python train.py --d_model=320 --activation="swiglu" --router_score="sigmoid" --normalize_top_k=false --balance_loss=0.000266 --norm="rmsnorm" --tie_embeddings=false --beta1=0.93 --grad_clip=1.0 --dataset="wikipedia_en"
Below are experts of layer 8 (counted from 0) of a mixture-of-experts language model. Rows are named router (the router's row for the expert), gate (a neuron's input weights, with its number), up (a neuron's input weights, with its number) and show model dimensions 160-239. Each number is 500 + 25 x the weight over its row's rms, rounded and kept within 0 to 999. Numbers have three digits each.
After each expert's rows: a language model's description of what the expert responds to. This comes from a sample of Wikipedia text that the model never trained on.

# expert 29
router:501521519487486525493517518514546492498529502460511507469496536513513523512505556531547489475502477558538512488486496535536509477502457525477491501493491526516493498518500542534488489533476492494510527449540487505463481516501506529487485519
gate6:483531472495482467493494545531484495525503546481470525522531499520486511491485501550529512516493469491494513509573476585484502511551498515505540462484503528522503491484468529477457493488504528511530503508495497473508466478543512486514494532
up6:513486459532497494519523513504495489485445474525480495476480519508495519511483500493486514488461502540553488503485482484486511488470550510509530516555522502502494478507459499511528506459538491491513460531486544518523505428515500529503511493
gate7:510480541503504469528532489514503529503485504506511513522494491496483471510473542495521485527511489512516476497481502474517471508506488569495545461472538490540508476516507535476482470465500486504522527479496526498520490462553472509506480500
up7:474514506506501524486496524507547488504521498515516478501515475485485481489435510470509493484497503477509474521544565527493524518489518489532451479487474566527482491485461493493497512543522545498479496447563527501496482483450511502518525460
gate8:533491482536514476492485517472541493453553498534499512539538491501497518500494483481496470505491480486449554509504528448486471510493506477542505495485510482528503511520485510499446504439518541492483544534456535459489535511510505487506534520
up8:461522504500468492502510501504483473533507496486461463460515502485480496559483467526529503560485478463501489513473505420518498481498527519496500470473502454525526529477517477506507480508481519508498523500536573507504527464468496506443473512
Description: Pieces st, St, and, nd mid-word or word-initial, e.g. groundstrokes, soundstage, Commandant, Stable, 2nd.

# expert 11
router:432505512498457505516504513540473529492476478508460484517486525492505518472514494479489503466542480516511475491436484503507514561511498477485455499461494532468546472500494496509455452506497527480496531511523491454487516537500518508527470491
gate0:516507503558481456524526467506457483527549512529455472514570501493533492487546507507493478493507498487507469485484511472505511483533505504495482509484499481511462494503496481486527455493513514505488482495469518487543482440497477450517496525
up0:501489529491537571500501507478501457482497524490466515485453533500459526469514498495466486548494465521493456532515490503496510516501509473472502505542429485482478516482536462495514481525507515508524472512513513501508510492530506485511545479
gate1:483510513496510481456478487521487469506470484515538552506521501491474560496495521478541532471507502515473508480478491494570496533487499476486486507475514515456484506481496462513513499486494486510492514535472463494525556496460476553463494496
up1:484488520504546517536487450507514529485495505495468523522474525503480516479522508484483490480525514490502518554474527493481483499534501520506520463508487480481503488503523475489507505578522525494570507493455507464466488463474521463511449499
gate2:534479495544464502508511507535466469475508455506509492510539545512496479479568497548482494473505503531517477508527490505481505490514503454477477512526525514521498502514512484497477500496467489484493512501539516481501461487514525459507497545
up2:513555512474468532513501514508466445509518505507495495523511507517531514517497508522477517495510424461528502495530518472523491497476532504483502479497491490542459464515474479508528517509541470497510506494499510572462534528510492491497477518
Description: Word-initial W or w, especially in titles after She or I (Won't, Wrote, Was), plus he/she starting clauses.

# expert 9
router:468526507491510486509504523496440511515539515501483529510480516533492528526499490453457507515478513526518481529452493524529507540480513529490446520510481523466484484501502507457491533498501532486476516445524528495479527507493531450490460521
gate0:532473516525504466477496529561528479489484501500524486522492484474515484522492513450487467539517471456487486522446496463518543480511523510524507510515459487511463532496458543516534536524541491533493479496472488509471492476511528486518490450
up0:525491512515493474517538514511522510503497447481493496514506470506540495497445507507473488510469491521502532494509501488466497551477520490518477473503513493510518511537496511500521502518516498500514491508467463549489521484467496480490497484
gate1:470528507501551527498514455484504511492528504510467520508499564466550497515508495493473510521476521461464478468518457494445520504491477535514510488521500473513522490493508528492484532534486496513508520484523509498468476542499496500515450541
up1:522521461519504472546501524515550498491530494497478537493457521515534525505533518478463458539504421532498507536504499507505490477524536504486512532499523476472527496521519500496468513534509521496498521455502480539526538535517541473468524493
gate2:523481485484516472512468530467480511527468524487464496510537483476488508496488541487510529534466453494520485532467506504470531475497503530555519523493490486472514462516543529516500491450526455485490517545512503526470511503495514494485443518
up2:482488503521521483483504498489530503480481506512502488475529519481441505475481490513494512516475476518475472483517488529494486468495535506486508505492535490547493488503513539512513528514499515546497495464483508454509523457486530518522532469
Description: Word-final suffixes forming adjectives or nationalities, such as -ical, -ional, -ian, -ic, -ive, plus possessive 's and American, National.

# expert 2
router:471512492482474537519536535488446483543517449488443509491521501517467517505495501520475484471460502489545498485494508490514520508528453497484490545528519477503503495505509525500551462476520520489463498493531475461511515511546533553519486495
gate0:521478548500456489557524534469516517535490479560461492536495530513523486532503515464499506488521482466488460490494454496530522492491462507496510513495510469519479481517526516508465505534475538484520531504481509514483505477509520541512509485
up0:496493521483498487485502484484492508453491511537534525464471502503494504498495494510530476482482507516489495498506577522452491503516521511435541523535525495525557464497490535487515500501493527501515532477483478475484497504433484468494537491
gate1:503485530430478496494521551516489513501516520446525485559475493522462504518486476481527491528476459512501536520534514481501545490525487451448495556503503515443472511519476492456457487546489501522473519484490477481493564456576515460499478455
up1:531477512512487546502470500507531465483465524544520524528498524488503523488486517471528494489507498485507477441547528516474513470519537483465491556542463517489525489498468505484487527491472494510484485520486490494484486503529491494482523512
gate2:544518514497501505520534507499499538540536477518513533476494564501518526488549545479488577512511526485494475518486522484487520495504462500505472540512473492465491497500494491487501507507524483510472480482531516507487526498474490473484504485
up2:537507496475488503463505502534517515555516487475536486484479535500513526534559494510492515539505507531530494473473469502485524481521466483522493510488543511505503509493485472479519475511442479466451438504452521498494500517465524473474479477
Description: Short word-piece endings like a, h, th, am inside foreign or proper names, e.g. Mindaugas, Bella, Ohio, Martha.

# expert 23
router:505514528476470517497532514475500514503500491493495518467499522520542498491475534503511474498476491461546481503468464486477507517495477544500465492508490479517519513528508527472518516497551529532520489500517465462484465481506523556497503457
gate0:453531536516478498495487514459473495490475487481505480502495527484483543463524480538489507512528540544519520509545514493487498516500465496492503485459490507489489553512474492510515456531541517571520535495504521522470465450479473525480509475
up0:462511493542550512526486499539511516501489522508514520511542513493513491493505526535533535491545512501506508479487501510520533478529536470528503458495535520464559551524506521480438534470471495466509498517456440454500512536553503485519450523
gate1:523518462476450489501478512481478482524526506498507517450501492478515512474496519512508533492498556432501463508483547489477490517519493506494512478522551528493508547549511524528468517498468529496518509521477549515501482492476495504514473515
up1:501522518464515533507498517470490525480512500515507487531484521494505494484524493466491495523509482492478468474504471502465489467507488469489537517499476527497479484473464465500497448440508522532500496474514501476526496511503494500524499503
gate2:519524518499481485468503509548485445464471462517511486519512509532504467477499468476526525441486519489531509528536469491537483540478484527505457500564481490505498492509472490501500530492466524506487511508482465472517505493527430471481520523
up2:465496522467502510505545488472539520516465500508490486512468489512512462470487501507481477493510516523530520522500508516526478501466526494512475505528523545492527502515506514487479478515518508483495453507461505515493479517519481492484449501
Description: t or T pieces starting or inside words, e.g. Ct. in legal citations, Toronto, protesters, Tenure.

# expert 19
router:501526555452515527496476500504488478490477526497527503479490528501503517530508483490491471484514480515533495462502501487515475530493494516492493513532516526453502524463495493471469510468522478512470564494497495478512524485525494496492462488
gate0:527469529542459488444520487507532497497457535525536519443473507487482492521546483488514473539505493460497528529493471538502502483511484520483473473504536477518534532472530446512462479513499513515456525503492528477557524462516518477471493491
up0:502504513516512510472504510486501504510506518488487496518558473498464499497485468442507492514462506507496487521495494515536540514501504493488501504491483491473530506485533499477491505518455457535513515467498495537504517481487470468492515478
gate1:455495543501503452469523516490446494510454453492462455445484479534519502473543476513485478481476501465482505519482514506512467541521524535483507524481495526495459511510477529459514505484462514524486523488510485499484512508457458510494491536
up1:495513526545518515504510528514533504498514495480520511500540498503522498527492513477493524517492508507535513475492478484514513520466523474473501496502460460567513490503500432481457508516499449565491511489482514497525466462502479474454494507
gate2:473488517457465471545574523500454503484495544487488499531493495526459542492470464501454552456483525480548497571492484490466466505494482523467549517537496499480528492516500531519520508535552476509508484478500470491551498488462509517481508499
up2:452475483500465473489539507478515502427520513532504520467517490503505510489548504558516526495480520514469525493480540472471493508499486511509537503513527491487561485503477559477529526486505485475467493519507470510540527505465543497485515511
Description: Whole common nouns such as part, year, School, University, War, Cup, and ab- as in abandon, often after the or a year.

# expert 18
router:500508486470450559514505496511472474487485497524463510525479518519520505504515491461507461475529501536475534487491458523492450484506475505476473584488484491522515448523480507542491507525484522542471505515469511542465515516521539502498511514
gate6:501496507520459526464516530490524517528461518476468470481488509516481536523497511504477479490507513510521493531463480505521490485499468510530535497508502471533472478487515464492508500559498495476512525509477517479474525489501503505519491516
up6:507488533500477509522532496534488476502468512513515502449483475492511511509527477535561507491509515506484503500495525511520511511508509510534477548486464533496520489479494453540533462544484516521511495503519545497478512490546503489536477503
gate7:497464512491480535491462484550475499467521506486512530496513517475489469478457510486522501514474499507504479462512490441504467495491483496549462480498502509444538519560509526533479486519513486507490526509483471505448527500470471477504508466
up7:518502498517538531519539495464518494466470529523481464468497465496469477477498509476441520470482522505531514474516524459525479502535527482543503474521519462428475443545525473530491526475547476503476530492487520518470498495509479508526510480
gate8:499526509462484504553473495490517510534487496521494509525518538545505512522484530478460450500501489534480489562503482497487514495496491525505462490473538529511529450527551530474507486521486525497488515481502473486538455498511479538519499496
up8:464478484500547512475490493451459468513481521493491516500504487479461514493549464483551500502487530471492492473484549468470516484477463487487514506498502449486479523435480485532484504450500519517531512543529531515500492489474527485505537487
Description: Short word beginnings and small words after the or a, such as Le(gacy), se(x), be(auty), one, them, so, j.

# expert 4
router:471499515469459521490498462535463487495500506472514527511532502509465538497516500517557505452504447521482510523494466484493466487494532533515505547494528516462520468511513544463549463508512488484541502511523502512476498498493516513518478537
gate0:519510488512419543518498461549501483503495441499507534530519483506478524471498529504492512492504539439492494533541498508500509497522534503502452507496508497546532484502507550464486464490506508513532542485447496501529515497516468518496495498
up0:508549476445483476478485535485503505492504511479491541502472555495481457479482498506516514455508505485465475508513457507515499484535498558525541523510490492506490509449497508496494505523512501461487486504531486460500510555494466499553521489
gate1:549466494456526490496510467520519506529503503482485489506484530455471530494486519503538498522453506462487521507478492484531491514498479524501501507502505546495509538488474556494477529471478474457510467519522476493477493517576503476482503465
up1:477510492499540529492546484505510506549468530543490518478484486487511496499479504510499498473489479521516491454509488467521530483464512564503555500526503482465472528489588495480498503518487500531449437459492482468466466495447470521497487533
gate2:491520505477465515503446493504478515482499510481519485509528478453498534530503541513448539488489537479547524519535499487533530447504471572481519534485464483502486543472507512509516486505508528512512488515487503501498519519473486554517483496
up2:520482500474479502465565449560518535491527480552493519509458475442504496501499510532505514490480481531514542465491467498458495495496499511531504512507544469543473537479517533515523460516496488529507530499512493524517467484491489513487482530
Description: Newline tokens ending lines in infobox lists, tables and headings, often after a year, closing parenthesis or table pipe.

# expert 22
router:464502486475505582503501484522504501502485526472480504476479535510537497491504475483485485490518477468525493524469451474492466499508459489490495527482485514433519505524484511520520511523518503503534542464496489523505505518522521523517517494
gate6:513469517416498488521485498458448473529530514508497495507445531499507506533504510523534500520480478493546502467475510508470522449517503470563493518503499521515514482510527513485499563485547462485520470488508476487497480482521528509489476497
up6:542500461530501500516513506537503545421513452535507469538521529495511567478498536498519525531491495497457488547496541516525502512477484489508477532545550499539502471501495503486499547511498519528497508512481510501523484499487524467512482479
gate7:450497493489517510503482548573490471477519470472499498474513528529437551504502514528478503478528485489572514525480503497523519524536458514518517445489461496516537523485496452534502518521523546479517478437467501458495498481471484491498509479
up7:531473525411489500486507497496465473550486548494498446500516477501533508499486503478519568509525525505528500441522502496487510475510508518470496482524499526435520461441480517521523475526483451534504502537497470518463509543523538518474499488
gate8:476492535480514515530538486536488486472512482505482545501480518490503477518491531488502524470521480510497515495502540465519495481521466455519462513489531494483529495481483475537469527530513514484504544495482482517527491496514513528531509535
up8:524468476511516494459489505463490472473552516518490480516441502485526539497488497551496495494527535481498503555505526511539519485489472521455500531525508497521475510532425513506503479478484521526522487549486502472478519523515540514455441509
Description: The word the, and other determiners such as this, its, their, these, same, mostly right after prepositions like of, in, on.

# expert 26
router:492491520527505519507550485510508554515486471514479500511538513527512515528520466464517522464484520482521497529482504511511469513515487501498497546471480523522510509485480469457530525503554522483498512495549494515469535489556458492535465543
gate0:509502494533466540488540525514494516529521543509494514509479512547533542497543511467506537484485490498463540521532504535483551495486474504482486498516515494504506516472533493502457499484464508530471446475488505444454506528472471491539500471
up0:508484501499520508503508514484499522474536466489511472509523506540507496565496476485465504506483499519461449468535522522484493474527425467521498504488485545555462516517509463485493527520529495509509538535468495485510476478508511480518508484
gate1:493499487537523517485479529508482501488451486472563510505481462512515474542491513457492495509489514518423500553507492522484495487498526511516462552459461505499501524516518504513487509520543476462477518461505483507513550469497491473525524470
up1:450511485470516511504538478526481482483486473505494496475518512501507487505483496482511501485506527494518507455514529462502504514495470451506536513523469441545512504454496467495473522529482547497473540476479481523469509468531533482498478490
gate2:479519471517493545484545521525501472484492489491524496497507513439510517509495504513544495480556490515510528504498488503483573502497498521500518491465494508546462488516502523501481506516494494508576497514482517502508538445488489488520497495
up2:461501502524485500455457491506510496526480479486518492492446524497507447498486501534462475482522455517484492487520467524523472496502520516498521498511471476521530514489528437537496485477510492449467500490509481487484516507531451502498458534
Description: Linking words was, is, were, been, a, also, and adverb endings -ly, -ively, e.g. finally, quietly, retroactively.

# expert 16
router:510488494522554514515487496518472505519495474476504474509499504497497500504499446517497484512527461481522492487527486489523522521512480568497475506520466492486451468555477503549488517522535485457475536482517473501476510490527466577492443487
gate6:455531534427491501460539523509494460463550502527514490511505565548577499483507474524536545503505477506494488498528515478484499501501476495473485492512504522513515510532471568468491500540491477463502464490497508538512500510482504533508500504
up6:501512511426529511528495538489520466528557538490514500472491498493472516483508444501568481496503482471549515513494523543483499509513484504515535536486493465461471514517512517492460548518444528491497508493530494500510484480463538519467489498
gate7:521541558491442512475501498491475510487525525505518500477519488489524470515510511508509461512466455533502517477521487515490540488486426487497520485490508542527533490548511526476489537516501529465523477526461545483495486471519481520507484472
up7:476506500457465489488491466476507479521490469463507456458510471467512541486517506474476497490470552527483509511468515538508490536518494476507511473481511493483500471507494495474503437536541476482487505490501496507482529477527501495528471493
gate8:557535490514513513579520493531526449519499475508501485501464482501523495479543486525504553489490512498555528506486515489505536494519491560533511518510455496459517492469540525525512489449513539510495515524458474499507503501509517500480510506
up8:512485493470537569522508503546493528510462516481492500496530526502518471492481513489511441542513498504479497472526490497506538530529454488545504531505507463525488536473532480487474496479513519501520493487503509484500477544517476492495493503
Description: Assorted word pieces like is, j, ill, col, comm, often in foreign names such as Hjørring or Anjou, and in words like dissatisfaction.

# expert 24
router:490526501533511498459526463533486508497505491516467471530544515542520520456483495505516525522475463483523503501492495519497513543461483481504492479488516554469527451572482599499489468519509520490469461510505515519488515475509523545495469475
gate0:519535493500507510492572514530510537505503508487484518551475566527501529521482459523543503516469517483441502471528462479498464513516490490515470481503474503506518493486506469484463484478507501476491539457532523462483499499510540481509533482
up0:507514499538490478551533489474506482533475484460445487465498499486459480495505482489483481483506474465491469471501468517454504472478478498499512495470527466496519488503484509478488528466494471512507508527533516520490548494471532483489515524
gate1:519507521500500538470515474498515528470514526487519502506528503515466505473495496501473493530481527489494550464522537496500511536490461455542517454424472532494459518493517508495471474480508527494502492522457471535509509494480534497493532505
up1:469481515480518452509491535509468499515456475512482461505481443537559515506500512512562505497514493514509468458529526544516461464493463547511556510525436513473515480485492478512477462544501497490479464483545476480515445498506483502491471503
gate2:522522521521491535503498518521495507502468530516480462525533464521498459536498492508562508502517426482518445543495516491489461497507474548479523481471474479514493471537492444474473472543479485526477519508491510492513490527540518537529516553
up2:545505486494436474521515489553489460497524501507485522465469473505477546575463534481547556497487487489513502530536503456476499485524497456466545487532492493513479506457494497472510519510525441503468504514511497487467468449484521501483519450
Description: Word-initial C, c, P, p letters split off from the rest of the word: C(urrent), c(ricketer), P(ulp), p(igment), C(ensus).

# expert 3
router:453491515511480513534537445551525514515471524501487489516486557501510555502477506522488485513482510496494503499504506396510517522466470517498491511482523533478504492506493506473492436485571518527467495477505491527511492494519503521482500487
gate0:551489520458547538496495491511507503484559496518495516506497553447488480492539518491525476474466484502540497495503511485473499507555490537515523492478535488497503489474530544483515458506496472526470506519513497503514500528481480514528495532
up0:490516565499510498507512506521477422549496477556497515472505486498477514485451487500511459514469499461500491504504513473517515519518503481504540500528541499466482506486492531500488444498466527487475439492509490525513488533459515463539517493
gate1:479484546476482479504506519521482509509506520480474525512483515526476493505548546467496493515514533516499500518488497526528502524490436450466486484537535511495483483504501499513505517474483514456515515496464530483502504510477528464554493501
up1:475489447496478466499487531484547532509482513529507526547450595510551505495461496534506536532491511519480477514520484483539463517489485499509527528487502488547504502505523477500476474543494479452456541500508527493480478481500449484494488463
gate2:492458494479509479534507519505466471502547537466512511540490506482518505533530499513505489495511519536526481497473473482526487490516502520522492534521509574487511506541511524495478516507529506538542506533509490448516484515486497498515471507
up2:557462484527478510546506472492546482482520544544542517518508507520528504498440518538483503506511480516511500507491514505460532495505510534489517519495474507496521486462470521489527497505459493450502532442512498459475467488515476501483499534
Description: First pieces of proper names, often foreign or Romance-language places and titles, split mid-word: Reg(ion), V(lăsie), Med(iterranea), mod, de.

# expert 7
router:467528523499481485479527454524499516515478509493443509532507520525539526527515532508519497488527506478491492478509506521524498490455519494526456517543503518472517452515471515459532522497518484489515521503531516498526502536495494484451472525
gate0:466554508480506510501510503533481507507484466483497529477505468500494521488502457491509466519468486518556534528469438475510489505513508511510522483501507512490448475530490540510497533472477509475505457524452533482521496488472526501548483529
up0:497501495513526476517494514514480492519493478502509438524512485467497504512515478518491503539499453543513548517490499501541479474505473490507558525467496513472475515538498462483531428470501480510504516497488511463521469503536539481493535491
gate1:482460527465514514493479509464464526529490514493447469496487539499480499472531535550502486481542484479484494497571522491504528502526470490509513535482508557502468492500529516495509503544503456489479523501530468469530508499523500450472506508
up1:477532485515475483489533462504466521516503539507506491455510492479508489543466461491483441492457485485525494521487556491476551535512504488475491492470482501485494472501540531480501510504548514525518487497456533542539474483464499473522516520
gate2:488527504532482514468505524461481466566504491480455482506502487455476505498495501509519537442488496477512516488539498533514510505497482494484501484470486507463537550525480527478501434533511494525505530461471510471473483474552483488505454492
up2:530507522429484532497561496488478490420483545482546488490501517499513506489496474501501562492488488513486521486499528484529479500485490516517505520537465529531500492507503517554513494488523514500519503475475475494486559503471473502517502540
Description: Word-final pieces, mostly plurals such as -s, -ers, -ants, -ts, plus km/mi units and digits inside coordinates and tables.

# expert 6
router:455541482494519508501492505455518515519481536482508496498480532515518529484499502526534518450460539494476458505470482473465491546497464524462497482495505499497524540521481524474455499494465545483495484491483509482502535467531470550481533488
gate0:450495496510506480453509493497506477472496510485526481516496503561525444555514514518462516498499490511505520481499483534522472456507500490504498472516505490511496493497477490499492491498522497463541500484469468473484554466512492500531512481
up0:467468533519523491470501495479507480528483478473520523524561480492508477516532519541509528497508483526488491489537483532476461506541496494471532505492510480488493460469501523517484515537501490494461502523515476532466475478525509475520508477
gate1:531515536435519511447469520456460519498538522513511528506446533514505482508544500471476525491467519486505493463443504499471532526489531500539498526522472508464510470525517563491490454495467484517524496510438518534509542521493496552519516488
up1:495500519496489490473476491511558481473460502520451544490475456489503513518487485474489503516508488495578541506472487513481487504543470477490502486440454481556502490473501515478468497512466503525496515523507494492493480471498504545519507522
gate2:511486515481478508533510506516522504498532528486470458464508505527509468515499479466490580468538475533493474512509538449474533545477515534493487507473503471488490525510484533521465516506551512486522511527499465507499495539466500495475472508
up2:537524544472526477503473514513482534535465504490488535439492497475495514517546469506479514479479481461584482526489488532505483507467517481474513503468501515501463532458468538501487494480494508479525494501523514506506498512538497498515475508
Description: Word-internal pieces like ar, an, or, on after a first consonant, mostly in surnames and foreign names: F(ar)rell, sep(ar)ate, Arg(ent)ine.

# expert 15
router:482496497448528507520454452485481527473510489499495533519491507504475471482477506516532555480473487513506512509475415492474487525491482535510468545501486497530527487510442505453484508483555504485469477458505495488484487532538483547464465493
gate0:515526462431504537528498554523475495501483497503482492518482506527527499493447523520494486501540493501525548475516483538480531483521479510520485511506507526517544500531481486503516496488571486503490501533519490504514474503552516467427479482
up0:499453451462503477497496456465492454480500519479478481520501473459494496533529531528573494504504564516491482464498480492507502519510576477499474478478545497525507481527501475532477517556516495493507493512498506468493470523498513499517446527
gate1:516493529530498498513557499510467498523529499510462533521488480513483540487498480468542517473525523543532515489505485517510494490481511493490505487489538529489484496530481503502484485502475514473517479475473515518478444475517500486449478506
up1:569502481479485499485575462509493486493512478497501509507532508493517504461461516500492508510498440467465496483533479534482526459508531494554461494500507513521467543533469472545516533529554488507502503523499490549503496512519449492513561533
gate2:455529483449526508532469469499533491495468518494451519549472483493512509505466474487514483537480534494499536543510522540501464453472442502549484514496504469489499550499483525501536514511489465519533520489530491475510477457534516545449532519
up2:540498496504458567521473464559532526509507539490487513526457510527535535519502421512479465492487507511525527487474520508520472492489453489518490456519506504513505552475531475490505505491521513508524473470536525508507449459548487530490527512
Description: First two digits of years (19, 20, 18, 17) after a date, "In", or an opening parenthesis in birth–death spans.

# expert 0
router:510523511444508525497507458488495488478463486504477526529559529511500505504468502505490467478498481569512462498499463496524523500516433517540451507503497531478510521511480526497506493535508493513503537510512511535496476433484520518519490541
gate0:511538534488507489466471539513474474463457543528532490430537502516447496494500450483494471464488500561497568492514483515493523501511534489507473491519535514533514497472534500495507515528518469466516479492500506476497529477505537546480464515
up0:492481496480483515466522464502550478456520455566470489483503425541505478523480517511516468479508524484516540474484516454501479491468491514491445465489494502537505457520499487478517513528479547511528514496500513497509509474472501539474489511
gate1:523508484469539512501496494530530491508524471484501503488475492508494509481490501512471520501477510538492492429479484488482451515494550504487516490536499519565426471498499491504474470487516541478515469546470519503476517493522502484507509438
up1:509551481511462507544468531512492510495563530519472469492476489522459525524474504471528547511494543473502478500499512482521496490519543511483515477529518479565481514512556512480483494505485543478502493443520466516466500481472493470493487531
gate2:487486515489483496538487505561514522521455524487519444496501477476450500459475488500482494482512490501473497501489489523506517471521458508475525475518503554495501522480507519479487488481480509526542491466450519471564508525477503488492470535
up2:467526485504501558494498495478441508515469460453504512513468498512524511483527476491520498519497493512507451479488478550544547505452501496528504524500509506508507529511504512524493510482519497529520575493495465521527534534513538516559525500
Description: Commas, semicolons and conjunctions like and, but, when, where, though that join clauses or separate place names (Dayton, Ohio).

# expert 5
router:495509503533547467516485485540486511471507532499502499500509510537516524493542518468533508462483526490468488489460436475541472513497468488461466544468484588529509473500513522495473470512488497487456536490508487459499471472515487503485483526
gate0:494481496521499476485518517498494495526509489513460516493521501502509473496511506480500499489453504519544499526477513543540529479521475476538441480492492491488508518529489521488505512543482471501455454444525487517544550515471515553450541490
up0:485521473495499497502505504505530446513521506507511496541477482501451522492547520496543528517499533535538515529515495561491518511498509582507532509538471489520517474538490518493494503493507479496460549498485465496515527521535473503552486504
gate1:526505513518511482524502560465540526476542491510501503464492466518455507494555533539512478445479485428505456477504446530527498464489465514489469480503506508523478451501484533508496520475521540507486480488478482516536498439490512498525515520
up1:507485505485480520504484520528449503495472501507470523526579529502464488493539479476493488520527460510513499492493471455523543497517514505533525497515506512501515539522479493504494537549487457519501546481485487500500424500447488494524502495
gate2:530503425514492485504502466493499467516490532507528481481535508502496542510470534492510504520473481459478529522542484521529496527495531503449491485472477520522519507510493467482482480516497521470481473501525498494491518490521505525517508535
up2:513545468489484508545497524495509484473510534459526506466532517519507531492543515498507516535523478541450500495511486480560545521542518503484500460518465449499492563498507488505482512531502521547485466437469502473458492465521515518525516511
Description: Word-initial f or F and prefixes like ent, ref, imp, conf starting a word, e.g. discomfort, favor, fight, fear.

# expert 10
router:450511504501461527489507489472520519484512534500518505481483515484546465472465521434500483465524482505517448498493464488538474513509477484497491476524487546489510481522495533450545515540501501523497485521492490461478503466489518549484479501
gate0:475525506520485538510477479518530486497483493469486526525531517483502482468474464531514469479498500534523518515520503485456483507499507464521441484499486481508558448498483529487517460516523449486463486499531509500517532508473456484515516533
up0:450479487490523511509500506510518503489474483532481544514482496506471529458500536507528490452486504469509512495543520452509513488479496536468497530533483470521478517516477496482500504504476489521484496527514514481490499493488505537520462521
gate1:475487490499498499499462520504509493525521522533492520556511478497485488542494508450464486528515541485492511499456523474514517455489493497443539530470532526534532482525496482519487464515486552509493465540475561523462516513507492456481533525
up1:474496486531520524506510481483502523546477481489510488494495530490514499507497508479488510489448481518522525512494529502519507504512501501504531498524503473491505500420550472489495486522516519491569491479486499509485497510470463506508493500
gate2:479506509508520496468447496515519504484537464485505465499466498485509476461453497499504515452522485485543486513460498470471468498459485524513480503507516497490508514519522467503534499515496469495533527462501558510502452474490492518472494504
up2:488483468495470496516547526535523476523507478513477514529475488490468509463542452508499482472513478503501496525464518509500491511546521499494540497508502534478502534461499494482496502540427496518496478514502521494503514475512470517450514529
Description: Letter r inside words, as in Euph-r-ates and soundt-r-ack, plus word-initial clusters such as Br, gr, str, Dr.

# expert 14
router:516507506524456508542525491501472509520491523508532478531491499495498490517515508451493518533465448540475462478526522508507512505497519546516480485495482505482530474552487533463553480523540493501528470482478558474457516453518523527497506554
gate6:541463504528502479528502503509476516471489470496527506500513514488479501526510490532475505462480521464495475505497540535503463521507523475503472503494463508511505458533543496522564513485502478465498472479537579502438493507535526509468487493
up6:562490537480527465495467475495530522467474496512487543471503524486446532493518469490479470498471495511498498506438527508536552491503524523484519502481526460470504508533485521452490483489499473472452521437492530455489549464517553453500487479
gate7:512495476502501459508478526548516517483512524504524498485446491459516499528455531455491477559499462518522499499487512531500484494524474487535485464454464516447519497469519521530486465469526515510456506486536479485501508519458525483468527509
up7:445530504516486529523447492455490483495465494452488559494488493514508484494496491484490506488494515501495521505522487535507568528516513464497507510513531473459468515498516501509498483466507505494471473491493562541503503499474475486517491471
gate8:485531535473495489513533486531452506431485498525499495470530516486487507519465477480480475511535481528482477464506512525477477461466475535514483528511522493495487508492515493534519454521474494457513509514513462559494516522491473492530533446
up8:515496439509498519553526491491501543435477539468555502500462500502484486568536524505499467452466521484497505477488468505505530522521483466520521504492466503530536480469488532475542523517467528543522479487514493454513514524497487486479475549
Description: Capital R or r starting words or abbreviations, often after an opening parenthesis or pipe in tables, e.g. (R), RIAA, Rockstar.